Weights of a small mixture-of-experts language model, trained from scratch on English Wikipedia.
Size: 9 layers, vocabulary 16384.
Training: a variant of Muon for the experts, 308M tokens, 9406 steps.
Below are experts of layer 5 (counted from 0) of a mixture-of-experts language model. Rows are named router (the router's row for the expert), down (a neuron's output weights, with its number) and show model dimensions 0-255. Each number is 128 + 24 x the weight over its row's rms, rounded and kept within 0 to 255. Numbers have three digits each.
Before each expert's rows: a language model's description of what the expert responds to; "comes before" lists some tokens at least twice as common just after its tokens as in all text. This comes from a sample of Wikipedia text that the model never trained on. Tokens count by the router's weight.

# expert 4
Description: Narrative past verb endings. Past-tense and participle verbs and endings in narrative, plus particles after them, such as moved, killed, transferred, up, out.
comes before: " to", " in", " by", " the", " with", " on"
router:172159084122134132162133139139105141115137158158142150092120131141108148156134086079141120170124119104084137088126139154126116114128073152135158144081123139174128104085116140093123163125161120105131095141120122157164163130139136146123147125092117121110157092138165094088081141165131162109151143170079100153126118108139138115167082145089154110099140116103135149117148089105134105113109162084130185129106150102154086117133095132123131099127116158108133109116109155105139137134145139117100181141162111155107119123118119154081105115140084079125094104153134153079109147121110128138143130145128117142128103127130134120152150115146150132146117100101162095076103101130127110118092109088154149124123122131142129101119143151134085136126118141175085106142101087114124144134158108
down1:161142124137117158114104084162123134139171123129110158137098106153153085169118159120168109139110128084144135129135147133158131103159126114134199125087091128145146173135105119108105095120121143135131108107120157136153108119125120098123121145133142139163115097137141086130101121178103136085173102136116150108134119174103123151140197184150135084171141143118146106105151094109136102137144154131146145128143116132142114140139161114154142121120182132095142153122115111137155144144142083155111134112143133096135109096136105137120116111127106117151131129099150101124073101151118102143159128119102141134103121080152166099101137110136133124115153180136146099132127096120052104121178152112143176119134118108147141092131097114124161190143143174119113159149126138125137125134163160
down2:107097134148100159155127174137135090109138121130135116094107129096126137108135148075132124140096102146196135096115085136180194114145098136142119117176102146115161146126151114114137131119129155109141162148083091144057139109112134121179149124155151122087153153141111146137161133129109135128130165145105059126137137118103137135098112135130144113093122107153133125147163106111116113126119115124133134101132117119121114103133124136112185183123062151153134092165122143114110133162116114145113148097112130161111118135123116133143127132112123190103139128152101138160153126146114089171125114103102116123154101090143107145127100158124128116102115106154123126139168106111111172113128169112116100142191090141114127135131162131133082110132113107095115151126174104129183156127140129
down3:131150131096104142104143154096118144126090091190119123141114088127122169110098081159128132144114141173106121176131125130152121140124151133096136154113137118111126141135114078137104120123115150118152162120137131122104146092101148097154146135119135149125117115170129128136120131133163050121084140108118066121128131139123136101139120137158108160142128119154108107120137104137108132142111083133092148115113140116155120193111100100131148169128101117100115093157118097124149136116138138175160129130179172124145103111102086153167141148131139108114107152138130159084140114111130117155098119120173132206103134147140129086155163124158128155132135148125135084112083142104118148134118165132133135146159135128165133139155141092116140102125125161142122145130120075147174141059123085
down4:133143192126130095167155126125141171135147090133078116158105133092107133102132123101141139128167141163178137125080174132079094181134125135108114121110121138150112109157145106158142105155121127156131118102154135144139074106150139059152128166120129093119127152138101138156160151130173114167158104115134133113117123126143141128098105135117141156099139125169150109145122156115103175112158145143141164143100156083121152170120091114132107150164098131119135117158159154124125137136117115138122124109124134126119159122147085119162100117129123121120159106091162111086150144111134131154140121130160139109121164135114116156143123133125163147102098112117115135145153110138137149165090089121096135086129142071102145100161125132078130164113093119108081096122161091163107136121077110
down5:188088133133113115107114155161146155101148119146152136119119153104112126145108122121140130097092126116142127137101162144134152187143077095098145064170109100126124143112096123141152144158121094139129152116129122122137073140152147126116140120122103125146162140128126133141069106159111132120134100098163141124116121114100130166082152136094138118128114083149127081134124177111073102126129118136120129081098144109146133144134100151126097138142151115073146120138142147113114124163146165142110131130141137094093147127117134104121088139143139071148135150158125112108110116142173132169091139152127162084130183095124151100158206135144113129099156140138135144122109119128064139145157097116156112123122117112121095122143142151104142124143126106131150091123160110114095163142079103
down6:126066161123159141122154103123102165122098175137174112126121163150145123148072123168111107184101106118141128146159131138160092164110123157114122152118119142090125162101156113138128134083097136127145164127171062109126104144197111157184146146165157138135156154102117147180128146136122139135121151083123133085127124118120129146130136122152115160119171116111109151146113112170161103138163164089100143118121106124120122091119142131161112131131120104177184151153130134087127114147097145169115171164111126167130109144134158149121149146111098132100140145149130144152125123134148100140127116130135148112111112124064119175111136120132134130165102146139122138107153111102068118159145157115130126123132115150071134140116127162140128147138129149144119134142153161165132142142130136
down7:120117093106140140110115063123130111119142121131140164145115153165148091147125161131126093136182120157122186166134113149124154165127112147079156161140124133111103114135139121148161120133127144134143137101118134118109160095108127140165115173118085130082131136199105162103123139113110096169133124103096110124130094091108166100107146137128096099091143143170095110131072141097167084143114149101120123101126128113119106124126138156091132132100062109087132123143097139174165155099111153128125174169141148149138097122121133149152108124134115155135102135129099159173103106138118087136136139094146153108120094129147139129148113128119103130105099124146134157120156166126105114117160133128123102111140129087142122080141136115159140136175136115140119169086165123117110137171155119

# expert 54
Description: Clause-ending commas. Commas, and commas fused with quotes or brackets, ending a clause or place name, e.g. Festival, career, York City, feet).
comes before: " and", " which", " but", " the", " he", " including"
router:144145155149091094097096100170122129079102123097114162156111104147095144155127109127102121100149145102114112089094118125156116151115147148133122175134111114098130094124115133157121102118099154112150144125141164133137106099137128129143144156155141078103122144156087124105122085124119108121105159169118156157116155152083111070114168078141105155109141152102142128116094114138110076136167150093130129146138166108122171131142115148116099141135163112141141142122126124127144146147135105144077155150114164125124168139151129122097090150135131165135125113134108096138111148092149118133082098143124182134150120126094091117135091155126122081105187124165098145094175145160109128144144148119130155142141110096191094100146107117096127139108141114127156125140166104125125123158159117
down0:088124108150117184167134125116100198130132158110171102127114130137128122150139127130119154149112131111157155147138144138147149132170127135140141127121111151124154179090154148104121138138169124076150135134132107129121134130074102117152158097154133102169149094116125136154130154128086134098140113122120116119122120111125103140125094129116089133095112170097134088102104156160125107052149096104120128119154140112145105100145142146116109103141136121115082113139083155153149138127105140094163132098149127088142140122137173184128144151128141113171116162099141172130122091100146088122118126161129127114106130140140145119157126107092133163147125133147158148154115124152087155124192108164155164114150113122106117118173118141123133084144093094108133183108068099113122145147123135
down1:119114113127159195162146145145143131169107080137127148136094109138163130160155120112147114100105128107074150098125091130116145145145100123128136087149099131135170091102121113170176156190122118110143124156179119072153149097070129136140117140131147118084108093169167113122113113116115154118134131130132155104116137145151096121109133145124097118181142149139142130129142105117169101115085124122102132133132173157118114124090128151125128153130098146121107099133106149100113100115151123134156134109095146111090082107185143111138098119110137139134165131098164113134103137157143165110102105140123112129143112119134107092134129084138139107137091148101152177123138126166176134106137158117098110103144171148083105144135117163094114117134109113100144123089145175141138117157148141
down2:113187124130144120120119105107128179116110161158160126153116104105089158105143109118119136128126134159127104123108108102086135143157144159123070111108112155104179099111171092123084146142161143124159153136148133175108118117116154152153148129179141145168146153137076112150139117122157120135146085136147136124139115098163155139112126137123167157110109158163143140077102163144108142113144121148124142140088107155105142098115099102117143092150122096159150142113181133141107160160091102098107113095108158150139160111120107131103105143112137164126126145144139108158148126117109114118120096107159136093121126104149128123106144111078139098122152121148146139141149172112145142134209138131117114142153109149149128118113171145102107147122093191128159141101158087144101150154118107
down3:138137162131149106134128116118093088144114176123136138116085147165081144134177158110095157115139117141096118111113117156141161156152164124106098136116092125134135138158106134158107118144107081135091123063123102108130095160110107077160174105151153098131142127097138164146129114135113174134140189141110105126163155094103117128133143086092142144136113140116159125111095164127166072151134121161174154113165108141142177136109111149112136115136137095125116118152149094161085101159095156117112138114140116115127117115154185157129120140140135092124128119114150163115122121132151113140133143153142157120108127111074134124160124109114145093101136155157121119107151185161167097118118081125127103099133123137136090161152117124123164100129140108140119107179127132108133116120089134
down4:109135085148133065134131132111160120164166131153155143126151109121138095108146112063150153154130126090096129122117102144140145134092117165095158118123156144110147116108125124089138128127151094166121101151153167138099112131144108157093145091098086144142145102143105128134112151130141147127134113151078133154148150118144116148124080090129147154110096136091086124128149136134163083091080113163095106137135151116133092158114156131139134201117084105109120105146145108133144131127118171140122144146101072108111102163097131154116100125120127153103181085125138084097135152187102163110122134135094147107171096126125145141099147152109088137130129127117165157113143150109136108115117127126128111158120128149126118158073121164138109131102144127153120131094108142143116136148141176
down5:118081103137140133122146147123124112116118141122098107105146102091156108125101183153158179154142160130137097140127114117123151122088132099143107119124126141160108198160128088140121103165117141193120072128091135117110120145167114132186142096161090170131130086085122135132094091141165158117122144128128146135141148174135129134136080181098096110084143121147068135124120124137108167165131118116185122155141137157191111153108153121131147110089098141113111095143131125123168140116153154152127131099118175088112154139110130076107142111107116122183095165135136096087134125140119109121116112130136105138138139148120162124156134162144158114103105128131150147149113150106156148124121078134136120136122129137140141155146099144136139088128105114149142107120117152126114141107125137
down6:109081101147118123097122131126102105151147133155097136129162116114118085127134108105120099132133117119109119127160118097139137145153153156163139114162113163135158140153121124143079136178102129087123103157123102177126149138170107117124114137141117131154118105164140094138136141083160115134133150144105094102129124123083184110145129118076156177125138108138169114121120162127116170093118114103125152105091093114057107148129188152141116107138110132072137142104127123116148152121133180100148112108087133133113186128158133138125146124123161097132128120139152163127161113118124099171149168089119118131092125120132116145164088169137135110112128129137120099143103131139111105119122144108139126216142075146165169103121114148124134113164122116106114144136101094130118137097132151

# expert 62
Description: Line breaks. Line break tokens after sentence ends, headings, list items and table rows, plus closing punctuation like .” and heading markers.
comes before: "|", "\n", "-", "==", "The", "==="
router:132129165126115141160121155120130126080163130138156159097158126130157148153155108123148114080126121150149112144116074142166134141080134142120104099126111128093114128144128123153108118099103132175143155132128173133101123175149110125166095131116125136166107134088152114179119103149111107136167137133156082187140133133072113099126173145083113130130117128105132145093115135132104182165126136093112113113106151145148131161082104141099148123169097129157176127137131121149127147112140121173191089147143112135097129118135139151120131164149135146136111152152137117121163077130176148107140089126143142132171182105159108163125116145124138111135133139183100158135127123125136143107138130135111151136116121104144149102075126105147165094110151096120106146120141176128094126143146154
down1:095118130125167179087115108155128110161107099163143142182136124114135134095156103157094113133153088161124182156159136128136136181103130103121128139149140128109131148178123138123111138131150129121106098120116107125129098119148108134132151117148160197144163123109137130118066136149143140130093122111116080118122133114095088085151162136146134098159123166090078089138115095127118158125113145137116124161149142120135096106093124096115116147145105137107181082146112136117141156166145106126133148094134145136136145141122150125136089098118139165110123142129134109083160144140134101143133121155124109137149158116074169146146080109108112147132101168188113093129127106140079146098101093118109121139131125103118112091139141124152155116125127098160084091095131156132112106133171110
down2:142092149129106102116166179131167097121112131147143183140111127147144126123065154163142137126149144119167142132098117111149162139129163125133148140139148150144141120128118104082080159160116128148129102142119080128177148140125158143100166095106125118156157102148132135130152085126163091163147140126171103129165128155143150117112145125090138112106113141110105132141116146112112077113166163141121125102106131132123149111138125091108134076153107179144114104122127097169168115088116165164081119119088123123158128161140125123117115140105109095110130150090139145131117144122135123124157125115111167115097113129134131133135123103114121124126136157147123109117116127122101046094116133120085179150089123133155088199137116092167133084137119118121117181120158095125133114127144145
down3:150142182136132084142157151176181131105134080142119098092117162159107110115168100161096161125118096149155188152086115134106152183130100096156156142140112106072076131162127109101140102125144142163117137161161150099104117091155121133135136157120141116117106174117104105171144122149140118137096091138146137106099127088135131166125084131155084079108135097141139115113117156131137086093128157162126085102140094143150131136100179166120099110129146124117118129107099129101141065142116117171132072110112134159127131138111117135139133120167083136105168114135120118109118095142114148119155115139162143104126154122134158142144067137115129134122120097114140124169138155138130145151128115144132119111134131135116096150112105140110103122153127099135115132148118119126137102115131105
down4:090086127103167126109124099127110171139129106140151106144132104089109130185153132136114119153153129112128128111111136095089101072097141110084091161130144117111143113144120055164164123155101109122113101164105120102133131052109124069111157147103129167137130093133136162113105110135142126114055138084104150142104129146169082143150155102183106120157123132104136102134153129093082127120135107119108105145158108138127123125128105119126134104097141110108123138132167117110152140147136111139104106184138135100098134111141131106137098125135165113123122176115113146162106114125118130103142134124120099118150141149115149087120161099123142096115098107090115117128145148114094106116111146152140151147129143141092121095161158112113170128114149153137162114118121081158097183123129131
down5:138129116128142133136084133182138136157078153144139125159127088112176157132180087059112130143114102156123166148174158156124140136103136109122145131149108131125151137079170138117136139111171118117096119140155122137138112127143162159165106124136085150138141102116170138139162123128129135094113066160170158111130160128133100174158120096152153093107118120123110096105124116084147116095130152097164131148133123127119148126161096132162141136135138171153098116104136127124121135098112144115127162126107167123123159101079137159106099127077117139153116175161157146087126143142112105094158134117165122078124153160157134102133126131133167117111148158135120148115139116156154132132147092149129091151141116125116162125138101181111135161118137127145140184088145109117145139146113162
down6:122181109097134139117132157113098108099128095098121118135153189126136119163119147131104143133086114079112105114147147116148096136092148151132127127094135136114136106095121144154116088119117138164093141118143123108158162084145120090144177126141124151163113080141102112099094145138128160147099101133155126114112119103161109113125108103126128136144088091105101140161145115096157094118154095090206151107155108107156143152110104153130180113130156125097152155124122053112134154128174092092096126130128157098136116096133116091109151178133150146144091120123084105141134141130148093161147091145132168125122177130129166100120136129138155097129121153138130124109126139119153108138154142113113130128108168120105130129119139091125140114090128119136151140072112138132105151126133077
down7:095108123117124110132124106130136109144099094135133128122138104117129131164114131139135152144148114127053079145116167166144171158117096092160166094163140092112125121151142128095139137118137120127128116111157083111136092091119127106104144132113151113137140167183122147132109115118113135117126159133160114157145128105154123118130153131139194176125143159133160115116091140170121152154105173114128109115170137167085145109124124154186123127122160119088084168108157176100126111142074181120078111147110141118075089142134123115143126090138107132119147118155123129111114134161123123124122146113140107138126125136130132119147131109092133074147108113141156120104097116120043145123077147125126175171128093124112129129111145103132088134119123127123126116123160133113172142143156094